{"n_layer": 13, "experts_per_token": 8, "d_expert": 64, "moe_layers": [1, 2, 3, 4, 5, 6, 7, 8, 9, 10, 11, 12], "balance_bias": false, "positions": "rope", "beta1": 0.95, "warmup_steps": 50}
Below are experts of layer 2 (counted from 0) of a mixture-of-experts language model. Rows are named router (the router's row for the expert), up (a neuron's input weights, with its number), down (a neuron's output weights, with its number) and show model dimensions 192-255. Each number is 500 + 40 x the weight over its row's rms, rounded and kept within 0 to 999. Numbers have three digits each.
Before each expert's rows: "comes after" lists some tokens at least twice as common just before its tokens as in all text; "raises" lists some tokens whose logits its average output raises strongly, later layers aside. This comes from a sample of Wikipedia text that the model never trained on. Tokens count by the router's weight.

# expert 9
comes after: "| ", "201", "200", "202", "; ", "199"
raises: "km ", "th ", "mm "
router:578483486561501556531509517467486491502531508590539495512597446532509455498511511546509585482550547510546467467448468539488434472544594560475489503439483469467455548446508446522485440479545471
up0:547508485466518550461491541468476474497498485516466496515588455506528541514435526518481555465462472535513516460488567534427448572517554506464502494550463510470564490414578461509527456503494458
down0:522490475451552517469482529523399425528452561504501488479508454512459533523477505521571489527473529477477522552495473501460451490477427474562501520523443447447530549479481454506552530606492467
up1:538442456470465534507530535506453479532578458522562500458428475544476516509497467463584460597514453520474541509537454437475463524499522543479475463543546460446493510497432465468467493523544516
down1:517522506380495428541509452538521550493497473452534443457520483518528588511509488552433538476475542490449506467516535507485485514490469451465443398477535508497490556471536504600497449497475513
up2:487492461498489512475496560529479531495447528503478482531468425493470545499542557515457523476564473565511432441490514524474432534443547552494526484495445505478429567563476475486558569459531523
down2:495484517420440446473459535506478542547541515560426495488524532475481472475521477468457511542504507482492552494501555505524540536513455476499487522460488544481494454487483487441479506514496488
up3:473527438498451537530602444506560538462583537482445487470463521512512535485499560556532427507498488499495513442518529472511562452545481519478487506532505460537504497582523485563457545504517497
down3:487436485525423505610540496435486510544430527523440537543446504557491548440451486456592493538474542514512523462510444539516556473459457485489523573536576484549533489503557505511452576513526480
up4:535515553578534565445497464506560594511499461503553509515475475461517532445471481514454509540574521456502440438523523598513504496516478484517497466482451463495529472512519536496475503507488520
down4:519498503535508536486478519478528469525497439565549471453548558516510435511501409464418428514437467466447475511447449589472438514551448483516440472543569581490510529544543468509514503519489501
up5:430559560556514512522461445547545464489433489583521520525570400523457530510468545533460461443508540495491534491521520424496486457497524480486533504516468517481521526485448424498417463466536521
down5:510505501491501533496491512500455471482406496534508503532448560508508541455457553470486529450498484456582529510595406535512545500493543544494486505475443579517511464540427487425472482510478480
up6:493537464438446537550473531486536493402471509451506498504521471539511567452488500521543482575469464515490521533565491522488543560417432441557474532508503483541541486467519525547428397563537543
down6:458528514360484476513537473438466563532497526514508507451510539432566591486591528504531540487415573556546512539527494489563450387445552502512497551495575467464527547471566520449496485490497530
up7:497560530570517515507475407485520454438496513469465509437556497453529564596528511516489484487506533563480478492463483465504473469550536537532533516481498524536526553463489549520531478579496469
down7:492479518591462455475452557476468452507504484476534457474500482559413516515524487514505553532584424569491542578505447590536459411521490514527566564481482553476518515462455542526501527510525504
up8:437480513517483452486587460527508561469473419399537466516438502437515506524491562509498518414460445505479476529560452479595560494507491405470524430499484457523493437515489478581461483534408502
down8:518502512519529459528494575434492540493535507473561493513550529460524555541478499451494507468422489499535557492487464516551558495462530572498542544446504481433463498504421531462517456538553477
up9:539479473516464470458502435544440511462472442412513504445512547480454525488542493520483502532440525489595479524584560494465599561573439506521510535508541510548516495504490478461514477547511449
down9:536444429529501601463491455586553464516522539531535509565595490490503490571552518476542441512471466484513503458564567509534506467458455462521385512434557538509494502510459498552466452498478509
up10:500476464498502520507481476568441581482552467537492473551524460496483543549521530475466524507515514468475428430492463500552532571432473457531556459449524546490478504480509495531494541475441500
down10:469556440550410413467497525460528526510489523467507577470499528530540526519517494509480554492558463481517532497436466478434506518457440503505421423501489571534437511550528567548541501522505497
up11:526579522555516502481531541560541510492597415480524506491531445531582427495516498522482439472489411537513517495504473451587468459488547434456535455527471508552473557491537490520521472505461437
down11:547546533450524503485498426490556535566529478487429519471487485424484539569518476505518437520537582444454469550572479519515509519495529463544528475466490490549521572487527485446514472489553465
up12:472459529443439465471508488546477552466553490471507538540498444453554530441557473491530453487518521509585434506464440555491481496484511546526517558488514541607473519502500584545522595558555421
down12:514455426520528481448557546544559465506489426445422509515476402453444605483531582512457489528514454479525451466460449483598473526491490512503532492462492548483524493520586502462507526473510600
up13:537487485555518517519455489509430517402509532518503571540569495516499448498520470528457521554461514529492485482491482456578486485511534471462473534496478490501456506505478449485437474565528505
down13:477509495501461492500480504485539465529551476517514562491500561472445484544553432510551552471566447529409564577473562551430492494508501525486537460472470508512506515540578459515487492421456523
up14:493452513487414504580523415556468475512550524482555522514537509541468492510502430499487563484494508454496518419501502524510523485534500501565547439475526481561488511531583507465468440543552413
down14:501463563596441476453546490451480491433437514486560519450516520491483461533566533536453518433484564500526506476568447594530492475462485461555480481490541535524499532549544560587440438480518469
up15:487488574574494530480496452524496476477456440515480452511560435509480457512529525528423502511533429601518450464521564429526499528493444505509466541498526565468482526437545491506444412553482489
down15:518536565506495536457522492458486451521493544505505489515529497481522491607435489490502484525495436550482520566557358452540512567490500476514465483404489502534546509496502564380479467449506497
up16:563547542499492581527435557415508430446523532451465491531507551495477520513445570540573501493544454515533500544570463445530520482574505470558448445503477562551522463509459551465515523515501527
down16:466588545498455426441540476495489485508447502543524401485516548543493560516510462485507470577504508526559506516534461471466502484526533514499470508515528504524461433527427470447503593485549505
up17:434519504482500545529446526518481517492475517492505496487458522501499456474414545561546434564530548422572513420454453387519522471494543611481442592461452474562515543484469466476540504471515437
down17:570509445408483480516465588489583491513497496497504482519505452509490602510505526547456473529516487478568527489506579479485553460523498494492458512528452529510473431532517448508491577529450526
up18:564455498529469528463605482463492506406548518558489535488490503493439541456509432501505525541504579500476504464493529478522498486401506461467560437433508455485451460497467513516539497429587457
down18:471477434483453490466498493476576576419562513549532482468480525466519509481445521485570455471534552501461495578475521541473487533499552527527459485533515508490520461492469535495471504527582462
up19:519506563584493523499535506471517427522461505554510549497478505511400552483543505470537440519461487460494530467450469443525478488459479538498464435461465507507531500446506518510525431474519504
down19:532559503541511433524522496522533497484483525560578508564524525441568473480533477504507410485480496461467504530502563555553506516372553427479470490498498440648541506520492447512532479497464501
up20:510508502486505548580449497517516530478513491428515501561534495540484566431466455564541541459496466506450499518529539463421512488537487570512482515527449473579461479484529484516483471503533487
down20:466476496479443566426496509449484530468549554549462532551511470473501488436532437557498495500517563480539550531512541481493518587469456528498492439525494384517432507512461436496484498449484463
up21:514435497499490612443439525487506556545488550480481524495583461477457479424456482505498494471491515503481518482462577499528475530564523557562536521499544444464522486533522482472398428511501460
down21:466530485516437521455502541516500503600459580471458438484546424538462566543456450522479528438502565482534544517487530465479481532534534521530468531495484467420479507524567419509428434456443522
up22:568488519490469524482530441480494505504542469499401577548506486481522474459494502464477404548413524508521426497472565466441481466444455442497492447476482556479491472517490469506499433555459436
down22:433492392540535466453496462550469405538562470489508592571485573527502476534528470529470533559528537498472532521516454542554528454453512446530483484543445547560501492477510470460564501541546486
up23:567495565472465491472464536456516505521539537511587528469520456482378479540514479511455482526462525502596506485478454445496551526471527532470558527482577499465502451525457502422387447477447471
down23:523470555499568466506511487472554503475564549546581512473513452620530534416480536475490474456578463433513440473447577462540492437513505512542484473528480494499431524455481457502519464506561486
up24:441510521535394466492452473471480558458483528514462521591567519436442484466484465529540532454579555491481441506574544538472522485525522506476589537573507534452484483483453523540535451499567495
down24:541511502485544422518505538489405569428419520482557475447446461514512539462453529532498499490517555502569486496569520501564454497431507544550456556475552548470491468516516450546481488432531429
up25:487511501567499393470513462483474507538453565556490508597430560466472466467496473446515506494480511484477545501523493472538511417511542494463482506439456527496596543469597493483576514411500508
down25:528508476570491573538481482407458509495488459446516436505460527483540549478505478542520478568473467504466513536514566487541507465525483454441516514465533479598487525528456502454495478597487531
up26:489504477546537477520489424497457544462469508536488484505537483497568550443417470511507466478487566422454485469439508431452562564478426442502520514533505420527531534498536495494506547416460539
down26:491549543534574527501456542533479583582479449543549486495509516487460478513453487500547533504499500499543395550476522499503500485457488527527477458507500442553535520572521536450462504519516553
up27:374588515515516532470533453482480505406478464443498527498425483475472511452526437508474387456500464517568502498450468468531528591495447442552543428504533503551489580501490501499427494504505527
down27:517487484454501543592414484465564552490558538496487414524512498495530487466475486485535515500495419494482548441481444484521590517496482544519522453434437504564501426487567475443493553486520443
up28:488530471509555417569462501427559505438492505485492508569545493503464428524496481450494530486578503519459516451571478491514523508453475512532476508460538498461504477466521520542512472457465522
down28:514454495501414442526493464489454502485465397538456476519452476516468489547462500529473526529517611512457534513512534513480529525454501435509485583481580489479540433493514506455548513538497568
up29:545446439472495548484456553518486553481476490549481482580515510521501532409498521518452403515537474537534545549485448457494534485424553535491535558551526523508458498543499453485492451559457492
down29:562411563494482468413499489497459481501411520540490461530542500534479545494467470510525474602493533430496543468541502476498470449487484519523531515524548496451517567493532420493594508447457448
up30:524524495511508526560479470474439501519535551444555492451476490421573519486514549501487487496430472446574464557507534433537534498495487418522497521518461546494486471490527486463451514558455504
down30:474539458480484483455545544521521504522482468442513442526533481479512522492478489535563534506528535523424528557500503522501494477500439540513592463556504520552510574467474494475445497510471502
up31:453529468534466458429528562555513520542511504529509514560569553503501535544423521510452525525536558404441545493461511409485446576484549555488511493475505489474508482523422505484442439496464475
down31:494547553503541561490454594419531441566502542551491469439561527464474482519490544410461510586468470570511463454470484455464534554619458552504512571458546443520479506517462513522500471472464487
up32:454431494479529464517518408552480486538517533534509508558511497496521439454439495458514609537518524433464501544501584498468519550582474453505476554474543519480474535435537559492498483526490414
down32:478527523507486512510477494558493511501507528492458467490524548462527461545454533441473563445432516476503432467493545502486489563521545494554452507481501586517455449551469458513474541500530499
up33:553424468497483518478527484435542564512523456548517524510462503420545585531521476465532447497573518486447537538518533531525469490526498536503545541453504480553516492504513487443504472533522541
down33:595475518559491548529579499497503519431509499521534441464522421522495595430584506548445447556507487512538519525486497500575478448504518551455530475459522461489534507508534526493491548443557488
up34:537548479503457600473516487496415521488512536577498491565455508456544491511456494512550443479506508498503478495485490558438488481489597559581532468559494556477545528548498498527582534535455494
down34:541465483516428503559397478448530499481422488527511511544505476462561504548520481523564526520491504522503544483527469516543484527476489454485461514436500579434497487501529531545534524483514550
up35:485499502477571575465489514454505439566500521549429481550489512490551498487537522544430451533509503529476496491523480436419487526497463516513548426586440517531503507519524495509463585484504459
down35:490457492482526533499512567499494408503535544464503507550543564492462445443554376481520477501535491486428470501526470507478518533587517529502541524535508464483516554474519548555440574508510524
up36:478499505490435483527535572537489562516479545540519507529527440528560507462422481510424480527534467541516531543500546515550474583512495438516557463501537508489494454467445486510471444502522492
down36:502460477426519481469466521581484418511449464456525507543427468520496553482463453508463454517498417476572574469527456530548470492496552518486509499469507560523469512465464531531532443566510468
up37:515531576516478539564549498531501564504541486521539522544501509500544468533469522486483524543465546519491477455496507440409549498541590466518469480497504499534471575484537485520475452537440512
down37:435507531494487523516523526530493507513478456485532469517514473514490506498469487495546537449519512502549499540451490467451469500559509592474534454549456471568474432465435446494501489496545465
up38:497506515536492505504509512536467468494455525592490513530513447524520581487500544460554466522552540445533540492505541476459539470477503540463518518516479478485503555438409445489460485454500470
down38:497467418499438472504500549440495514552421470521553532501496566544414498476478550431476496489495508531487490481552455558545541555496522458491528485547537516533515559530489482449494501499404496
up39:443492576560439465487431576560493495578525491451438409566578503524481577553444514500470516447493426561536536522448512487604514531483472531507514527507506517512476481560507495505487475518470487
down39:461530559515491548503481495529500538496497504518480451485489468439513487497511520538561485510529446494452440453500520469541458575574459556499476497527441501470485553491455449494566496480499520
up40:551493460534512491445540469562486511516472508513538470529474437494537459460522475447529490467576499543522517511490514440477529506531528449492447455561506468506516523556481497576463503542568568
down40:503521612447473458534505462512471512494478461537422569544387517537539559573415469493482441511531521508468564546447544407550479421462484492516542508521492465491538526518460511493542494511485431
up41:537524510527544458494541518498532503506484501471420500516510524501600517496471489518507517505480437508582452512554532548572466474468534548516503534505505549488457500476474502526569597524538480
down41:588482477546455455468508513537487479435493548400376501463573436486502471522461519455474468544508507506576493469472513506428448543545519451542494508523453482427475480560521459588566572507597459
up42:472425514547564475487493477510511445522541464538461453505448527468506527438434433508550502478529525473540480472479506483526527479577495441545580453508546483461481480581438454498455456460494420
down42:579460486455480462471509444468535509503512481487486444489503495493559383522460518475483500493537548500537455437560510476459527566469505453483482539422484517515471476535526508466522519487531504
up43:477491534514415426486520591426519526469511529480502498488473565489474519496532513446506506486489523483481530425491476504412536478522494543494501550545469495548459558540510511551444457476541469
down43:531476589516485471475521471467515421520499468492510430483457488447548543509518558467523477480522447511440533458446493503447587450503481483508528499551531564484474579590505509489450594535495516
up44:505539458537483539499478534580533521487454475488477588530451518523504489488540593473411513440493487560502505470494491479492534508486493532558474467494435445518570553476512444483465495415495521
down44:500520504519521533490455502494544448458454521463540532508478530527621518461457519562459442505531557465527509435598408524508437552546473497474506545545501493497564496478552523516492472548539372
up45:533542458545554504506481503457483532521563506424432544502536456555542525499492482516527509465477451459531459522497500488514479485562552554459543526556483522488535453450458498564496483531466463
down45:534484571390473511444542460532405520503525472570504542517524466568486498473513540506534461485483575505470532435500534481449476465520514542453448536467514458517458489525578474497433463560534499
up46:446467517562537511446593442467552552412484506518426487570479549497491464387505524541501377460519455545485467497478517488528549463462517486465540501566488538433462472557426424487550576532496477
down46:503429549558501467465527420509472513579497462567480513439439524435469492459528502495467485554527557530427485538495461510482515462447517461379524515465483486456473482438468551482553502495444538
up47:449483571531512489511468428556450503472459487480438498466495492526464498526502509525496490460533484463495513523504551487504527515502415512505620537562518484531509474518542550483498487524485366
down47:477517470505546479513429509535432428572487504419483494516492516466447494508508519450570464486454497533519525469525607515504486554494518477489471536555520502501500500507479479521450522482478527
up48:501551465470504427547453510521549534525539546494457495514500452524479517563488418453464577498545512545555539468481543497540492562470422410532514492503445497551486462502554494517517513473471466
down48:428526417491482571464444534454490548487528491497435528568464486495587467461474501562492488453484509465569472441468454509451503544517495481441561413485538467554456448536449520486446502553531500
up49:529502524498527470495474420514509487447440547486557516432520524480546497524559463509456499510490504454474525502580483503493527465493509527532391524515464465456506454503476465536515551467563527
down49:478478464452571514463554445511554480486518471469583495485481547498533523487461434500444447404410480536565515598523550509496496510490480503486464485523492469395528493493501501504470430469538458
up50:450507558489494483453477487399522505466509537503473526483518473469508418562505532501467447502532502476510470528545494447475543545541558491487495529480523491502509527507551563521505552496569490
down50:475442504446475476479541498565458438456396480532437570556524477505481473544459500494562461550529475533500470531429495471482533519440522510519504522556467542480503587576508551467497516537521490
up51:508550515420544493520520582570508456524438509435472488543573463514502551457514525507447520580461558512565450460445417487466473509509496532506455525522498538493483519488549463593500455501473586
down51:455535474518439493454507607473548456454489547499496560505503511549525552515450501495482462605570475507444460477497479495453490544503547529514560566437567479475428499443558530481535513435498460
up52:542570436521521579527482443486478524513505459477567557544530458529476521532541525504497453533571548446416500454498389537545542516529496520434504444594495520522471579524465536469533481463552537
down52:567499484585458459467512516404494448533501513509533509494552482467465431506481524461542504443540502481528494467494579435475513557466506450507483494488476443528535448513511558509444460504469492
up53:533494474502498499446579536488509527541547565521500489604477530531494459378436451563458558475535515486415464486503541473455516471528534569518546476499537413498469453501512550496465513540524488
down53:497497447481565521567515468446429459543532475463542454429453556497564433478482483519547529433475533473487550459491521519464527527465508505421429548448524468544483491532550471470484474489547476
up54:495445481509518509517506475490430515580527497519449443482542548504495489430537495519513489507503523492499449468512511554501526473562467541467511452507517424530523506501548523503522430465530565
down54:513501467470561496509559570493527512536444517480448437540475470522438442548569524449507535406515532510435515431506520521455455495476596504467490484459484502507536491501509504516522511563509463
up55:506513507527553497419520495553454471472478590504534570529487504537562503497461534488477570503440538572534544507376458542519501479482499430441575436507453491575535511537453494443504496510453538
down55:467510537584519459504507497525536503541452437525430578525530472468483511559483572487508448494518438563445461476504573525547437476478502455574436499518524594468540576451407475441483549512498468
up56:536499496518489482521545508531457511470533509533563514542503519484411480470466498511521474572486490565485508517557442486450587424506516509522483479560560467614464550548466454483489477523462519
down56:489540556499486411503566510470521491559491518486485536491481514481526550500481506476529529434497504541480465534494468566542561456494552559423408508449520500498512511487524467554486575446488590
up57:456543555503489431523478506521500541524448563430457504517570509482509535442525502485577544476451450477470496483462520536465493535492471521449452458538435453458482531480496475526525419474471520
down57:521515417507519559472476520494560465522555502501460509452460451521506528451473474515521443449487487477462465468477482479493558504423558481437501517522486453475516533511502469481471519559472442
up58:509524526438547515503567575515499519461413553525498414544455490464467544561501515473507546525535468513517477507550485535456467514474483545545521453527456463483520436457562495580436497572536530
down58:509471530481450479478440433523473498571469549509537497451499431544516526501502524524490594490500479576496523562518550509544506499538542518581485486469468457446475469537462478479510522480425498
up59:507513530480467474509431530501526508521500508471544490500575479563522409425493423496464442596484490479519514537503502478502498456519533528506474541551473507518532476520461477499395537472422492
down59:461485563368544515444453502512468512473515524458494439541528450420532501463505516479449425511564391462558512511466485514521515489473513532444429543570518514469544515495495452483534511527526506
up60:490518487549516502576451499509523538437555543510454491496491498509531562514485452496501463495577460494514476501414529508502527549532450501546515511505512585449493447422491518491480483549469488
down60:496491456493474523484444546584567445542518458458523492543482495529495507500442521514432485544463566506515468447505448503474511530526452519474496505450520521488498433506498488492485502509470527
up61:509464501525470502462535525468502537487448480524511544543544552525506560477506420449486526428445462533599499496456498478521473542488481463532593497456477603457570441470518509409432503504503511
down61:506447585481547493573472566512508448541505482572419476513539449417540461452513457481429509471497466471449590516500512455535447424536530514536549547508472469588442485518416545533492462496489493
up62:572485543557501445511457463567535539459513489513503499554524532502508556486467526552470421506535520449514470522514518494417497497465440449483533429534481521476453475495467492506432497477459528
down62:507489522532523520482517491508523520485587535465467479513546506488549467517570407510512458451476483490455493500508468429426520487447506493536493543444452498495498449444435556522526542471507497
up63:449487517511517565610418537496476444533453556513485489435468517486481506432458523478462561491469457451506448418467535389503483449510557553457561505536549516469543563386514535533578483500491544
down63:510471416575555480457519457501467573516479568454526488548476519513515500553538434529523538529513476420540477478387512463515472512481526475471509485498444499504519475490499429511446519481483512